Weights of a small mixture-of-experts language model, trained from scratch on English Wikipedia.
Size: 8 layers, width 128, vocabulary 8192, 19M parameters.
Below are experts of layer 4 (counted from 0) of a mixture-of-experts language model. Rows are named router (the router's row for the expert), up (a neuron's input weights, with its number) and show model dimensions 0-127. Each number is 128 + 32 x the weight over its row's rms, rounded and kept within 0 to 255. Numbers have three digits each.
After each expert's rows: a language model's description of what the expert responds to; "mostly gets" lists some tokens that are sent to it at least half of the time. This comes from a sample of Wikipedia text that the model never trained on.

# expert 61
router:119138070184084069170117150176147160151094130172156185156144123125148146091119105087135121185141149160139124165132139091109119076133111114102096199064139126106127138130137151076118142102138077099108151140100075125103131097095163111106169112162130125126156151163165105159141137107146173088130151030177153130128106157119178175140163093100105113084146122023147123110184152128101150175173
up6:120086129126146128088126119095158073096083112106133115156101154141101198128074084093155093169171146181146103155132110146104156163190160164138099181185086116114143096091120135166137103134091077137038152150166127141086195107124143177196147169107115102101162122195125088111138137138094131090164140125185137142132087071139135135132147089120140114122107118079111163110180149146128201125098
up7:159173122110125126111142152161164161139145107096151164130165093155119113090160099106177183056113152182112134095084105112103131108153163089136113165141109092091052117136140114103109119144085118133082091135088162092164140079080177121157092100151132122122194129144132125226120136096157160096138042140144163145130091120135087135120137122104178145087110088134078147132208130197123092096154
up8:102116154186110134128084150144170118045104102092108115123173140127133108143192193219113107122146129143133119108125154158135127143077150097117150148095115129174093134177120141130121151100164107080174096150100120160080126099106131118108088134091106127169141168132142124125142106125093189095096134080123185146115059142149120174058156136125113118055155074120150177139158174096080156198175
up9:143178140198106072168155131137133137158144110136095149089110180141129127146165174182157063181109118107090187135136125062140078071152158137106118108128146112145126120106141103127105153070137118111158142156066118094110156140164156109085182131183159152125103066101163146173136134076153121130118108088119114065142130177159081121152148142102120071060118170162136134138103063130091093187150
up10:111191140159101114113125079101147142122118115133145151178170155104084161163097154119133094110149152134138167134143171125099153151128077072124116114122144157096132144145119167133094214126102113110120146112084066113093094152202219147054137145110117113122161166139112135129177161114155061123128105129180119095096162108114091214143148127140079074110076171138112181124128086087112110188135
What it handles: Accented letters and word pieces inside Spanish, Portuguese or French names and terms, e.g. Fútbol, Pérez, José, de, Puerto.
mostly gets: "ñ", "ú", " José", "ía", "à", "ă"

# expert 26
router:170112132157151111153126086139115153154158149106160098111133151127041179073134133156130116097167159167143113112178149162118117143102115053073130097134074132045145120138178132144143166048144117159152153130143077086076127118139143115094177138190096110124151130125140119112124129154181099064116126043139144148131086168094143103193208100115106158118167117125128154108159104151148151148165
up1:078140153162119101196107144132132150150131133134198153141123136123139114095143152145134093123080082084127156161153092182116076123132097098158100138166172123117129120084184104120172161141142181099129161156108076088134087113102127164078171141091153131163080061137197112101140202064168120130120116073168172103126110126142164149142089068182124113197137119091110130123079082132092096135113
up2:110142129121129081168115181130147123148113133141147156178114108150125088111096187159082137133066107150138152154143155101114120098098088125219106165168145130198127137158106131129113171094088130134158095177115119117134127101129109184106181115163122104146086065166121119124112154124094113104090182086146129074167185145104149034092183131113120077054153158117122088177179147123120114097170
up3:083137114190098105142119120148176130139123105105144071090192169116123143081102162107096072137112135124159172144141143103184132116119106159125136065121115107094207090113182196152045128117143163130045139146154179123058108136137158127182149155146125128124125133136118146131075183128101119070102138115072151167101110180167122168158122108143104081089126145144102137133089091175106149163108
up4:125088082136190060125109099162085149137177120155166126178130119150150116187117161130139136126112140078117156152109127133117157134165134077153118173117074118113067117151144148101145201094180124167146178100137116117138158095143244118092109069101078157115070126133194099122098144135128124066126140078147098141133120170153162124110135087119140128170196120099052128155110129115097126146136
up5:159186199104104149114118111115095144140111203119151109134130127085098165113147128132140134172149136193092139147105171105194153060098079131111158136117123147117166101117098227067069123098111140146161079141136096125121091159198187116109142105175086146147138141138090148127076081126144141115150119083141132139095118107153117186195134070134101165089119123157130127098151108075105114174137
What it handles: First capital letter of a word opening a paragraph or heading (H in Here, Historic), and markdown table divider rows like |---|---|.
mostly gets: "|---|---|---|---|---|\n", "|---|---|---|---|---|---|\n", "|---|---|---|---|\n", "|---|---|---|\n", "|---|---|\n", "For"

# expert 47
router:101122112196092094139089162163119121093162150116188137100134128118084179123070127127125091153173221186150108108165107114150085129115098098146179122129137079132120146135162174144164101115116139118091101106140130132122138072156115103074146126165087169131186132174109137187132108137073126060090127092125161189114129074087138155145139127145122116079106130114132113173124134159174200164202
up2:144120141137040139127159152116138105099137086190167064097103154094111137108055132131114109141124106142131110112145163145138105078113080111155138233154169143125160092134191156136106135120163162095144126082158152133119131096080131196096102204145060133166106185135150058113134131159109156113128151138137124094125153069117149110163110149171141141130145098089113092166194097093148101159122
up3:139152118157086121122142144052198184123137110184133146088109173112167145142076112123140146131157202117110133098151150116133087042100103137122131133099159112111156101155140138149138120158138149132189176134171147101083112120099132166106117103119136129077139094144110108122215190173171117115093149139125131108079151070129145190149158119139165085104125064081117113152177083052130104150095
up4:160157123145116122141159077160156127098124215108116099149109187130164090139128068199102151115149175120141134154099043102099070138137103167167156141116093127161123155143159155110089144179107113183079146142132104145104137105190095117138170152101136164103170131149130077099107102064136091104045165092149146163122084152140142144124139179055146146135106093107121107106153089158147161097165
up5:173191158128117112144152080182111131133121137150110176150125134221047167118093112117111118154122129131120101093149121111199087087086086118158101140122119147132112127128122121139181139144112117171082131072146142113135114134093149109110123175190138135188165141100170110128140102105132148102125182095111166110055089090125172126167136126094106112152181190164142134051083140047146138136178
up6:162089136148108073112178157110123147152143104072137104080124121127138151137108166079085143195143157130122177067161061131156107119094105154120139182153110116134069141118146169149144116146128083126105148216151108172126172126080182155077116141087067112130136047163102049125104137155118136105136136126190127170092135173135157116105162095176139113137140141066149150097175131110173135128135
What it handles: Month names after in/on and commas or dashes inside dates, e.g. In January 2023, November 2 – 6, February 23, 2006.
mostly gets: " October", " September", " July", " February", " December", " January"

# expert 4
router:135133059168144135157073130091171148117144154176111137162148109171107212149111113181114073165153172198129091153162083128111152149128158140139137121070179105125171149115170148092086166129149094145112138088093086144082067097129160148122126173132118143138098158164118140133105062133156138088103111055100121160088112129202136080123101107126116122136089161133094109142085147137190164148182
up1:121084074159150089124115152072170161174139116186154047174136129147062152149084129118125138166162125126125172117130112122171129125105144083135164109117148092103176151127109107088119132101211137091180134081113114127156122122192141083134143148124137162143173130137131146118185124136182127107108131108162121158228153090139116100163071101095111100103047135111100102091131092151077111180114
up2:186148155106028118142112101115119108188161112136125126141141118183135161118129158139148064143139138142177133131129086141116113135080175157182103082108129127161120094120187145155108145133173187093147072144138102156126139116143138217121117125161156099138145154173097103132087114128113109068115094074105121140117052168171143100147130090173178089138141134131112122204165107073090117092186
up3:090145093170111130145121120108106108088156114119099070178165114195161098093064126177092109177127133093132123139132125123114071092154130189110085126118147131085146114072120125130108105192126115192092132171090138045136109138139152111091117110170111121112143157135084105192101173132092190137128166127144145172087110129170129115213146104183107085138111122039158125110133142109152092149145
up4:189128112110185113152112154150147100111173118139145166110100117137155149152100106154070104184133127078144092166207173068173086126090079170087122160139128103127121117150080145073205185103170066138127111087128073142148112127131154150101139114142061158141144129181105156145089113177174116081146093142097139152101132143156141100093118176104093125093128113113090174128165206133124123149144
up5:165127081148102092086080152135114103192094079093110107089107152137150217156094131167112100141055143179119072174085059125144090083166164122135173076048161148148124116148153191101139142086127115110128120175111115057134124102109167170141149153164081177115076111151175102181152156129143126122102131116146176164122137100150141149121110154130117128137166160126101132102124105098126133103171
What it handles: Field labels and team names in sports stat lists and tables, such as Position, Runs batted in, Sacks, Rays, Giants.
mostly gets: " Giants", " Position", " Clade", " Baseball", " Running", " Pos"

# expert 62
router:157087122170117137123103104112183144116120123112125120128130147108097190134094134094126100138152108168109160060188100138125132083124150135150145104122144139117129120169130131121159136145193130091196165146109126085054112104137148172110121128202178133184163088241119095161163075117115154029091145052117114115134136131101209127130152101091172119112122154121121134139135124106126107154171
up6:094162124093155095123192173122136153126175159174078069161150195126102165156081058106168116108150194203163101132140080137125196091171103198115150154124190134109154131124132130126114168113166054154128139119113118186109145108102128067125151123120124125121119121135065138150158128130110097097139144112130129138107105172118121159133170102124098103104118114043053144144113127079103133133108
up7:141153087144097085139115066152143170159127190084108094128110134148138101134125133185166134155108131113159151123164027173107156170174120109087120127123090127136126119140144098125101216163116161162113121069128140129164078133108122155156124145082171176138169160187102073098109099142185099138112124107143164090080072149120137119140163187102167143105154108113071139122049126112147171108090
up8:131133078187086133122150179116123196168085155087140064091132120153107138126125118125151126133139126107106159158099100170203135091132063143175108149117117135054131070132102181157108124111152176135145109189121091090182160109140113184119064133120107116138198148147169087083183151117127123133134051108144132126059096169113134160112093092115105169100118116121163147085159122130156173131121
up9:170161093142087133144109060158111154112101105125083173064149122113114135118118086141148048161134129088119140164188159093129075099121169082071126104122104141171159115080126085129096146146140079153121142193102179130082126141132132077163119143160156184156075161100168088129116051155138165154085175138162140151124171109162201122140179092098138107110141065156122140105132095124129127148131
up10:136189177180073121132109131110130074108135141161173147127055170201108152135098142142118075140153111147199159102110138115117103183166138116129177122129134141148097115124121134168096125154122104032127164122052143087114099101153138174078100119112133176131123093140136136147136111151164064102152123104108117150106175111136125148102129213146087092111098148096110203122118143132212103116108
What it handles: Coordinate symbols (°N, ″W, ′), opening brackets before converted units, and unit words like ft, km, sq in geography and climate text.
mostly gets: "°N", "″W", "″E", "″N", " sq", "′"

# expert 58
router:124129162179111079140075193138186160156080125193141085159088122124106184120150106151098101155146151175168167164152139108139106167093075112142096154115147124096158120076156106082091197123141096097142134122074102142119126087181124132126178142166153142102092093173133081092169069112127110082115167088138171131074110080124159112123119085114174140139116120066098160176124153091169136155120
up2:172184114133109116122135134120107109102112123154109124135090077139089120101129116160114126155166118139134115157114118120227094118150141129149116151117145143070151103123112124141064152139128129079188116107095163133089085105148146139163078145178152138209160098198153134150198119143094137090085168129178129139104133068131166081096125074124122114114059167099072107159170159150150076091204
up3:140170069137113099159112123089195165157137147087112084152151129157115129046107218166108130158143116122120137075102081086131099101121136117107134162156124100134110163045141156153177145083113091121144109149140128142103140193212125080148165114167167143123151099176132108158087152164140128077092151109127123083114175137148142181190128085207114111125149157119110090147127107126141115131080
up4:162062126127137126083099119141096115102155101186183157118129182137120158125095086133079130148094092171115176131131101086134087094091162092138133179151158116077132152140129175126109184150167039100101180090153129091132094141129170175136084094187109128153128095166167090101175068096121144083117129099151118152140103222109139117125114157149167170156146178136155106120166143115092126156150
up5:202129178127147076121130131099145117153069139173208151108107152130172143117091131191111136146131119173124067141121207137186102127094107103136094166063116098105128149137084085052138104094108082115155129119133096129139121113141148102140072124109091209180127136186161117148180112112097131103129180100144113166110127104173136135202182136103145133123109136112149148102145123134071175104124
up6:147118099159144143154112171038157136134109130175116055152102172127162126153091109108072165138152196148186110140125179112113092097134151094109082148111095176102115171132116099127060181122126111111143120183110085183078145059141134145106098153151138120076131152144123132157170153106117135073087138110205129164112156174158114077147106099167149139192112139081128137108155126081168113137144
What it handles: Word pieces with b or g such as ib, ob, Ag, comp, app inside words like vestibular, vibration, Djibouti, complications, often in biology text.
mostly gets: "ib", "ob", " Ag", " cast", " app", " ag"

# expert 41
router:143118110148080093160112129155174148136095154117165134119146169106111140105126117103160142189169159116134106116124127132140095038168108116116094153109101109072111160128159148100137155127134133118049152104095075083108158110111182122111103185172131155118156073150080150097174125068140107087125169057225183132134162194153164165152168082147120091140100117121118106139163149106147172170125
up6:169175113162190132123147161134153140098114131176123090120117105102124138190127117152165097110149166123143114139156076143111131098155110158134189156142078129111054084149117149164049162107136162150097126157082121158121126109097221180087138108120126070114142088164168127147181156149154073097075105123166183132076155167153091132149134110166110093148136111094083135143189084144110140159075
up7:102151130151138104122130158125133115087097132082177109115093150196116153079114105121159154102088097119120098124156067155090091100129106155091075143111117116012132146114152133121106173109162112126094129108161120054098164147191116165157119153128090125162112095151138193174128143063122130109136100131187167122079105188097129076180150140128156163126102107140106137158187139189186092141134
up8:112152110156126093131099112092166132147140137081147090105155197105172125127139115145143139185121177134194105143151171119150087173144093166164125131086102096149095117132118102113117107114193156105093117135137082080136122067111163115123094152142099153109198165089157109108177090105167125083075131088171167122111133156211119194152155125067134072108163073151141137139060148138179150155102
up9:079120102105128112101147177174146177142162139169114157123140203132132094097167120130123122120136122097107192093151186114161134076126066156124110155100109060088126156148170137138105144065175142086105138159114084072131091077108176127092125142199113171129090088152189138120157163172130130139060155098154150117148148144093157093126130115095102115131149126114132112150120046074106190135168
up10:126167130157050151166105149154178111122066118131142102158141172139124151069150191161079078179167136116156181128116159089111101156115071119172209167107147126173119174122137123185127123108103129084132158118081098167112156108095134173084096076158106123086135106138117113070168119119137151109088141136138110143125150153126076143168119075125169087177094150138137113081154150089187184121138
What it handles: Tokens inside French or other accented European text and names, such as des, le, é, è, Jean, Paris, Saint.
mostly gets: "è", " Paris", "â", " É", " Jean", "aux"

# expert 8
router:122164129160136125136152139140114128151135096096164125056105128178127178146092118074097100136172135110119177125119192180161120103124155152115093096107124103118159116090150179066126159087191128101156155147101096137145135142077160177058128111125080158139102070177121117151135084080150168077108163080141167160123063084162167138143125076123155199116112145126146098160126157084112162139198
up1:106089126142050161172053139097108145182130195129161122121139092180114125150115149107126134125132139110169153124175157136078102083115137074104092175164091122094098114106176192138084126171147138130129163113109046116129085096137140126096126128125131142126163069123093125169152160210189150122074162115178166160149071080095138164122134127089132156179081134104121084153130127141134092153126
up2:194097104088087185149105110071138180136158136186138153096113086136091154107102150135080154133120128112129130095187162144119095091089173105138112102118137099153137157172179120095077097183170165128204151112126173141086180063170143132135072142178149116102128167173139149167118120098158139114183143135148101095112133109125110068111145106115161112125118114117082090055114135075179129122178
up3:104116087149054122111144143146131118127173121161180143117127144137138188079109150139121107131139151110119049171104152131120134104177121144061114122106128128150158118134172167153207103155126104159070127146099182048120055122141152107139120105146157128150153116181115113134205179176127145120087150154091127083059113094167153116138130086158139097078125180126120160061094111146092109178106
up4:133109100118116148104080119128147103084158106112124208101114150081162166095164097144165087110132075153127103182138165058108117091188140066060155156126216130134110116127128099108176126068151121129129126094109106131155118106207136132145107129207094119147128125140117094114239094180135118128128138113154135149108054112154146147142129137143174131141112101117170158160101163103128163154122
up5:155119109089070074131136141122078113158097175171136107170125161185115158142048069144154136151107101174150095159103187187134149093149117148115128078106065143094169141177135106072128173093079114119141145156120184112132108105092120104109130107137193079206118148131125091104126134063082154089098187137147137126153148111121152139160140144171128154139095191119141142086120115128155110189134
What it handles: Past participles and adjectives after was/is/were, such as released, born, signed, located, awarded, able, often followed by by or to.
mostly gets: " able", " awarded", " unable", " buried", " divided", " removed"

# expert 15
router:088115081134067106125060097119128153141150063118128109104159149172146148111088138108112138153138157110169139178192146106111114128127082137102163115142144074050193136135154159131142209138124134065171173109109125136134117137095156109126097119191132127053170119169152171126158101120122161083065113075186100145087152170161138125124101140176102161128130191143076085126140109115134173134128
up6:108074072137093100132086131069141140089109181104115075151128157095108108176139136126183112155168120158099148153132119115097158080113134177119114170166147133111117093093149156152137151101130104114088138154104087122131200059129166111135100060137118103109204012125159171169151153123120132102124122152160112236148148167128114094111143096104174141170102123113136159147096114126120153147111
up7:127088104163112165132162118139173139113149186166132095112092104148119145104098154145115099105102095081158179110164100119178105113146078173093137054074110131095140122101180124122136147121124171101121108144137159162162139181117251071076097074169137089116113148123145140157094086088106119120128137101115112120111081156129150130146180100160137146090102152146094123104141163166169148067210
up8:100158163153124148179051105127117162097139147104120162106144099104090124062160101161096091120171123157163074144156134122086130109183155139139116124158098119150148104138108147101166116157080145149174113126138108073105092110091123171073129167115118142143145158141144125128127135073100203113057142066161184074124145100160153212114139140139126143083111175124139153149102122187064062177111
up9:125153108208114120192108153079129142137104097135115149084175158148106126123143190159066095135115139091088125135113099126108127114096128155135069140150105111134150130076120173166095131127096144140132064182114088167107158117108058133131189109117157148137185084178182137130094112089074091113114115086145139167133144147131135139148165079167113120048109139152156189127107088166068174187133
up10:123071096118069030103072165145136168095147148144148182153148076158146125122099137145087126173122182107134114153131160148169061107177134092163152159114108159115170120136161143056109196133124179109128173115087074157129171154185099166096143111100172152094159126123146126141165128139116131119124126117136105139098134176155154111118098099173095073135133136086113116095065125146187068126154
What it handles: Short syllable pieces at or just after a word's start in ordinary words, such as b, ex, dis, or o in spoiled and bloom.
mostly gets: " b", " ex", " co", " dis", " tr", " Bo"

# expert 25
router:113139059176132109106074103138116179125121111128161136170173110135098198114094082130116096162180188138108091159143113152098066084155108074087109143151147112093150138106137187111138173063100132164131160137084157102113101080122163102110109118183103135164138127143118137164152143129092208083106107103132165141089112083139138146217144124101139135134072150113065120160141102155089112152183
up2:081166144118114137123124145162097168107074173092126121132137100139071116091111079126116090116170133132179133095165101173119108155132157180162119086081079176132121211147111147134136155138078177137203094089145142133156146057159151139078099175123085120148088131156131070160137125142133128091135165162114086080191095126124158135107128138173081145121133155075106108155191105056115126092141
up3:127087097156151103167094154054198156145190111149160178139198158111189177123090193125163092154145165084149116088165116115075094151139145091115102132115112167097141099088141157102130127103143090087080096168165122072086138082165197093095141106115106167162152078164178129135132138164125134099103158140085157129157097142104118118144117096107123113138087105091171096129121161188122116131098
up4:101159065087129099131162133115086118166160097144165154122078132186089099142114148181145129136096118159139154167154101179136090159146168152094128146102080158141111107095104178133135179127171107173122166170183090122094043104198154176110136105133090107054123109130158145108121064085139143113089080144161157163172064155076138123173135112129149136161080116144165106152095158153110116125107
up5:169150139142132095117161139188102100107138054141112094135090191168109158123079090125111143080125176128166107168208145118150083100187102139160153146135114161159140118100142139137128114113121121147115164159101183122156156118077132126052145167135089167146124118166204110070093137154147137094124151120118135095085132081152100172093121135165063193114134027122157132101151104145102109125154
up6:116175076153172118133068164152147205156121149082141128155187115126102129132108090170144066152117142161129131101138083174149153109148164158096082094135123115151172153112157165128146176058062147137091119130097155145108129054146150143146107119127055132131128101137099159200125143097099116066118146101115143190158142127170117111125119127108114098085142140077103162198141086108101149204129
What it handles: Scores, round names and competition words in sports articles and tables, such as semifinals, final, Championships, medal, and set digits 6–2.
mostly gets: " Championships", " Championship", " medal", " tournament", " championship", " champions"

# expert 20
router:096127122139127111160073084168119139088109103110135149141142151159085164121120115147109094211203129152150176136210151149120119164070120148135133179118136105141124114086143112130103144102100143131097150074072088089127165091171114128110131113165130148152155084180173132108136081098111146100094175082203126125066144140123164089124120147123147150169099117051111116135130163159186202190127
up6:137159117160124074151115124155163156074097151145088107163158127126137153107110196163173137163162152154124153129129132109158103086126107097104154150172080103119148100095178085154179205114124088123108117106109075108124053073074168097052173118121143140172149067165137172135097134153119129092076111096134157089164134112162138129168116104131132126066096133155143157130118132130045137203136
up7:130136157170125097093142121123119111071132121060100061119086118132165116150090171093125098115125130121128172088149124115139097152183085137200137100085143087091140104045151109101162157104143074114058182158135114114133165149144173149111170127168133103138092054138152160176103112100161118109111142118146163114121044186132140171129143160098164212157153144159102142108170141107132153097110
up8:131097089149168084140084114129145181086114146141148123083133100095103120193080151090146156149191170157117122172184073100118115123107111144109149194090127118126158090100146167166058156149196129139189085121145082102111140130130158082144126115120136136137147169129162141133137103117094132087132132121057125124163131062160165090114127124110160051066115081144113113130085145129137130147224
up9:112113083139122095141102108129106129072089113074079091126208166094149114106109193120116081190138136099125167150189105119141142139101129083127136201098114087119119119106089159161129080103160120073074138118113100063090136097097150129105171104142151124174128076160160185183136136088131151122119167092174168152101151155140121122179116111152146162111123125108162139156159137113118208202158
up10:053119113122093085120173105066166103102109094181138134148126157194079120137084139149119125117103133155137143136122172173132086105148153114120167181147167110125145158094140108145107092116119088068138102137068071099051110112173202124087117117154121179132114134180141103090115160044142094141137131148183156164108181091117144159164131107177101176162172141122099140101154123111183148118131
What it handles: Family and social role nouns like son, father, daughter, king, friend, plus stray byte pieces inside Chinese, Japanese or Bengali script.
mostly gets: " son", " father", " brother", " daughter", " mother", " friend"

# expert 40
router:103124138182130146156064124115144198124099153094136116151138124175141161065099184112157150139138154148124184135134109155172084099091088142120149112125078151093154137114138179095118201146145150125070117141120131149079122113138152113136151148180118161148115139154140159163120074052084135070107132021135100123093112173089132129161157087157086094094125116136139138119102174103205176162147
up2:153148121140098173110128131087116160131121146092135207156105115185062097107067102161142151094111073124158162115192169143233064091094144124137109134148118151096167166186121125106127168146100148171115094110126115126128136074160156158113150112167142085128114148127107083156138094111111173092126125071132157108119193115113138049135110114178121178109145095137114115130150136105189150091182
up3:118081100164077127163148123085141153104191108151139116119124140128143146121135130130118110134126121139142148079109135151151122109156135125135100119101071174075119154163121182147181147120166095117109162178175088178106079193100169089122163195120060157159078136154106178177190169159110161083081114034094120077105128135136124129166181139160097090115134138136158140074096106106121138124184
up4:155068130149048080089145117054156147155141151091165099143094136112151112081104143143120140109171142159137207124148118111182084195114093132114130147134081111116128153092174113137145150127110133118136126083070106141110145114172173127138088082145133122114155158131186208101118087112168139115145116096170169130056104111152139133169081122151168122164132119143180049107131088174183144156113
up5:160125097155117112102151079109051133069115112093107099128083147100140140112132109103143134186094170202131102089153178130219152084166141131167094097086130082158179126118130134120105194171116117122103193111144108109113101140150120079133156138159137066181205147135125167130124154111108127111113180072119095159092135148165114125121170133137164190116090136149149119128114114072085171152170
up6:132096162109155118167130129064135200114133140121127091113118156132141125157126139171142109154150105207134156127083095083125117092143094114090167134067137138103127150111156115081179186141082080151176159144105127161078111166083166160140114092134098168138120108179148147230116103182129095083147094073160090118147131177112156118156208058074130156117153131144090131102110116110109110113134
What it handles: Capitalised word-start fragments and hyphenated second parts, e.g. Sy, Hy, Kh, UK, post-Afghanistan, Kurdish-held, fifth-highest.
mostly gets: " Sy", "-A", " Hy", "-H", "-E", " Ky"

# expert 18
router:093141085134179098096130100149120162137122118124127140140111166148051194084075094204103119213172110116150132125140134174110137127122143140126121121130152068116124095150135149125120149141148055136136177144123107077124093121125165173141131093118090075078151073172136133130180133105096171097129146087135167182071093147164206101159183118153097102103113127053107178128134096105137150132153
up1:122174053105134095170115149087120185150132085149189143109180102127087124132136135146190089128164111134183131123131147131138084156137125073166106111156165112155123186153149186132141087114076177145154129158122148115118119113121157078105146195145177107120160090163169159114115121083126138074124186092128147179046109131082135163145133049109138124132069096139090137119152108082090168108145
up2:163121125137107140159132124131099158099124162127087110145093143074128110078085085148115148158197113097140176075129165155109161124127114197186132117128189095138103134165183177063141125092141142098109087082109082149097157103120156143127080096211136067156136113154143080187181141153120104097137146105140140126104152095171133161136151151146126074096137114119122087150198118113126068148203
up3:165116111132126097123125116108145128183143058179161217123124165159120116097120143209152124115172134074154089121109173170117126058128132177116154126125120040084146082148108168162123116159134115095123177149098137117106103142062170097173134119139101093125121140135144138146157122067126157087143142103153192164078134164135134111152139148124131151052110146075131155089060136128109186163130
up4:169099137146099087088113141132092152106129095079139144174085204094138159076079179175089128122185122186164149144131091103136139139191131098137152131090098127165116120126158142096162136147141086134093091129125153067052097165160068059175086120123082118064156133189183102165177127114153174126141097147162099114095113150145150121182152125132112123090102142098097154083145126144138121138139
up5:182083096150121064116092150070119142151133155162127131103099106179096183153082119139195123127103175127143126127102139149173121131072131194150113122109064128090107110129094148144179074053153165158105188180141106120169113192144145111118174126140110135157145139140100134153139105135070144089132187099154159167096111191109187122155147151169097140161122145127134114148089080074097088154149
What it handles: Evaluative or descriptive adjectives in film and album reviews, such as great, positive, critical, similar, plus numbers in counted lists and tables.
mostly gets: " favor", " accept", " similar", " great", " consider", "н"

# expert 5
router:130153149183152089106097129146124187066091150107149124147100101142144196108104123119066072150201147130168137150154077160156138075129127163148158135101071177128128110121178167113134177098155160066160138133088095144121154135119130186109142096136165142105134154151143147149083110123088166083072153086119177130106106072145148139129114082150171109154073146056089110188127109124141161149180
up8:120162127150127122113137139128115182074183127115190167145191115100141147155087159193128089153105111132112143139140158115171155085117089101113126092104064125108171138148121159124117151182147113069151161090117139083132074046148176181121133100131141146074106138083163102131179177155109087116059111105102153131084054089163095173167109106141133110130100129089113103130122116161176143189153
up9:144098111141119158154100117182155144122109123134116124109149107064126081142145150171134119147124089128090110080111149114141104073191166088121111144074134143176146154092112152144060129185089138143128121095107079081029086109205130121150123123157212108132162158167129165171121150082126116107112094114138145175140126090195135159147137116128098119139071101124157114182117093192147129113198
up10:110179122159105109104128155119174111160134171165122102090118121134103227103101039145091100123137182141139149123108089109115116103149138153104212096055129119156108112084133154129124129101150133076114142180125156125107101165093148177077130151115117164155163112176111142086125188120139125132074158098082145123075153153162155157102128085193166129104056145148132159121160063089154129106140
up11:087124172158135111160170081106175175118136130000074161192091141125143173157127124143096109168124094136157108115194113111083144086089144116140073109166104146117151140132108118147098107105098104110168130088141119100075062105137127117083077157160120088154124115108180101158114099118108144121114135129165178164114081134130147142134165169095188147167072156146140074080156132107167126139150
up12:180105119107131107136133146077138121133143134115076058126110109148148180128081111146136079122182148153125160140151143162167148101149110122088115085108129105096120109074097143147135148154172089122140167189122115146117128137066182171065141119156051116106154100113198137197107135165152163112095141110180122157114126151130111136112102077151144177176154125076137026112193134085138137166087
What it handles: Adverb particles and prepositions right after verbs, forming phrasal verbs like teamed up, ran out, headed off, give up; also pro-, inter-, mid- prefixes.
mostly gets: " up", " over", " pro", " off", " out", " under"

# expert 12
router:127125087159143075106137128131174164136140122081168134102137125130116142111109146104129088135158104117145188159168161168128059139114154143108133108088123108104202125081127145121088182085149113128109132152107075059128156105068156153123145147155149170123120104145146124163139099132123165085136180101121191151066091160216178111191123086103119188103079049111089123180112115123177133117142
up1:133140132141118089171110086120126147209119115100122110128130145160099149073125119115146072150099124092125190109174176126155113089080189091110086110165163125123146121099172145137128125175139143132079181165126066098143076134091147110107156134088147182136174066134138067111134150113117075112143130113133151186086116131155144135161138093103211147150093107162058132169208096114117100109175
up2:153168147096027143101062081139194204102109131128167138097150118131051161130139082146072076148163151171126148137131116110152083124152137124139163099110133167116108118166194135103126100152097140115167104094092083151174140086153164181149187112114082131097144087144150127122162143128145150125132109127131124115166095114089127081123151051139217099105147127119130092171110122123156113095149
up3:134123075180145112127120213113120127181148181132078120123131141133148169092133117129137190122148097122116110168125076149163093100151162159122093124143145130119090131102121125137121099115200106159131133194116179118183099098122162187058145132171080117185142153118104123141130142120133161098124084121153156118087066179149211130135112102135165111140101072046108068148100106129184102106160
up4:140113096145088114153048129137122138118128191148156114126112098119144179091107134126171135128132079140111158143120176148148096134136065092075113163120094076119121131169102127105094140170102165107119097139116114146131171166103189047194131080172163105166201168132221135120098125140138186097150104116107142103129094120163151092121141116104126167080065122096119089161125154180121162165178
up5:135111087135110082166170056154142113185146122120190135106075140144142146124107123116183115125075106193139140154163142132160140083139133130112092127081118178053163154115158167169102162106131094111191157176174196131105106093113116184074163156154125129153110175093140156140184096092112155098147149119159106165092131101158137146181116128090102170097069107126100131124130113086125048117142
What it handles: Titles and role words after as, was, a or became in biographies, such as Chief, former, Assistant, Deputy, Colonel.
mostly gets: " assistant", " Commander", " Chief", " former", " chief", " professor"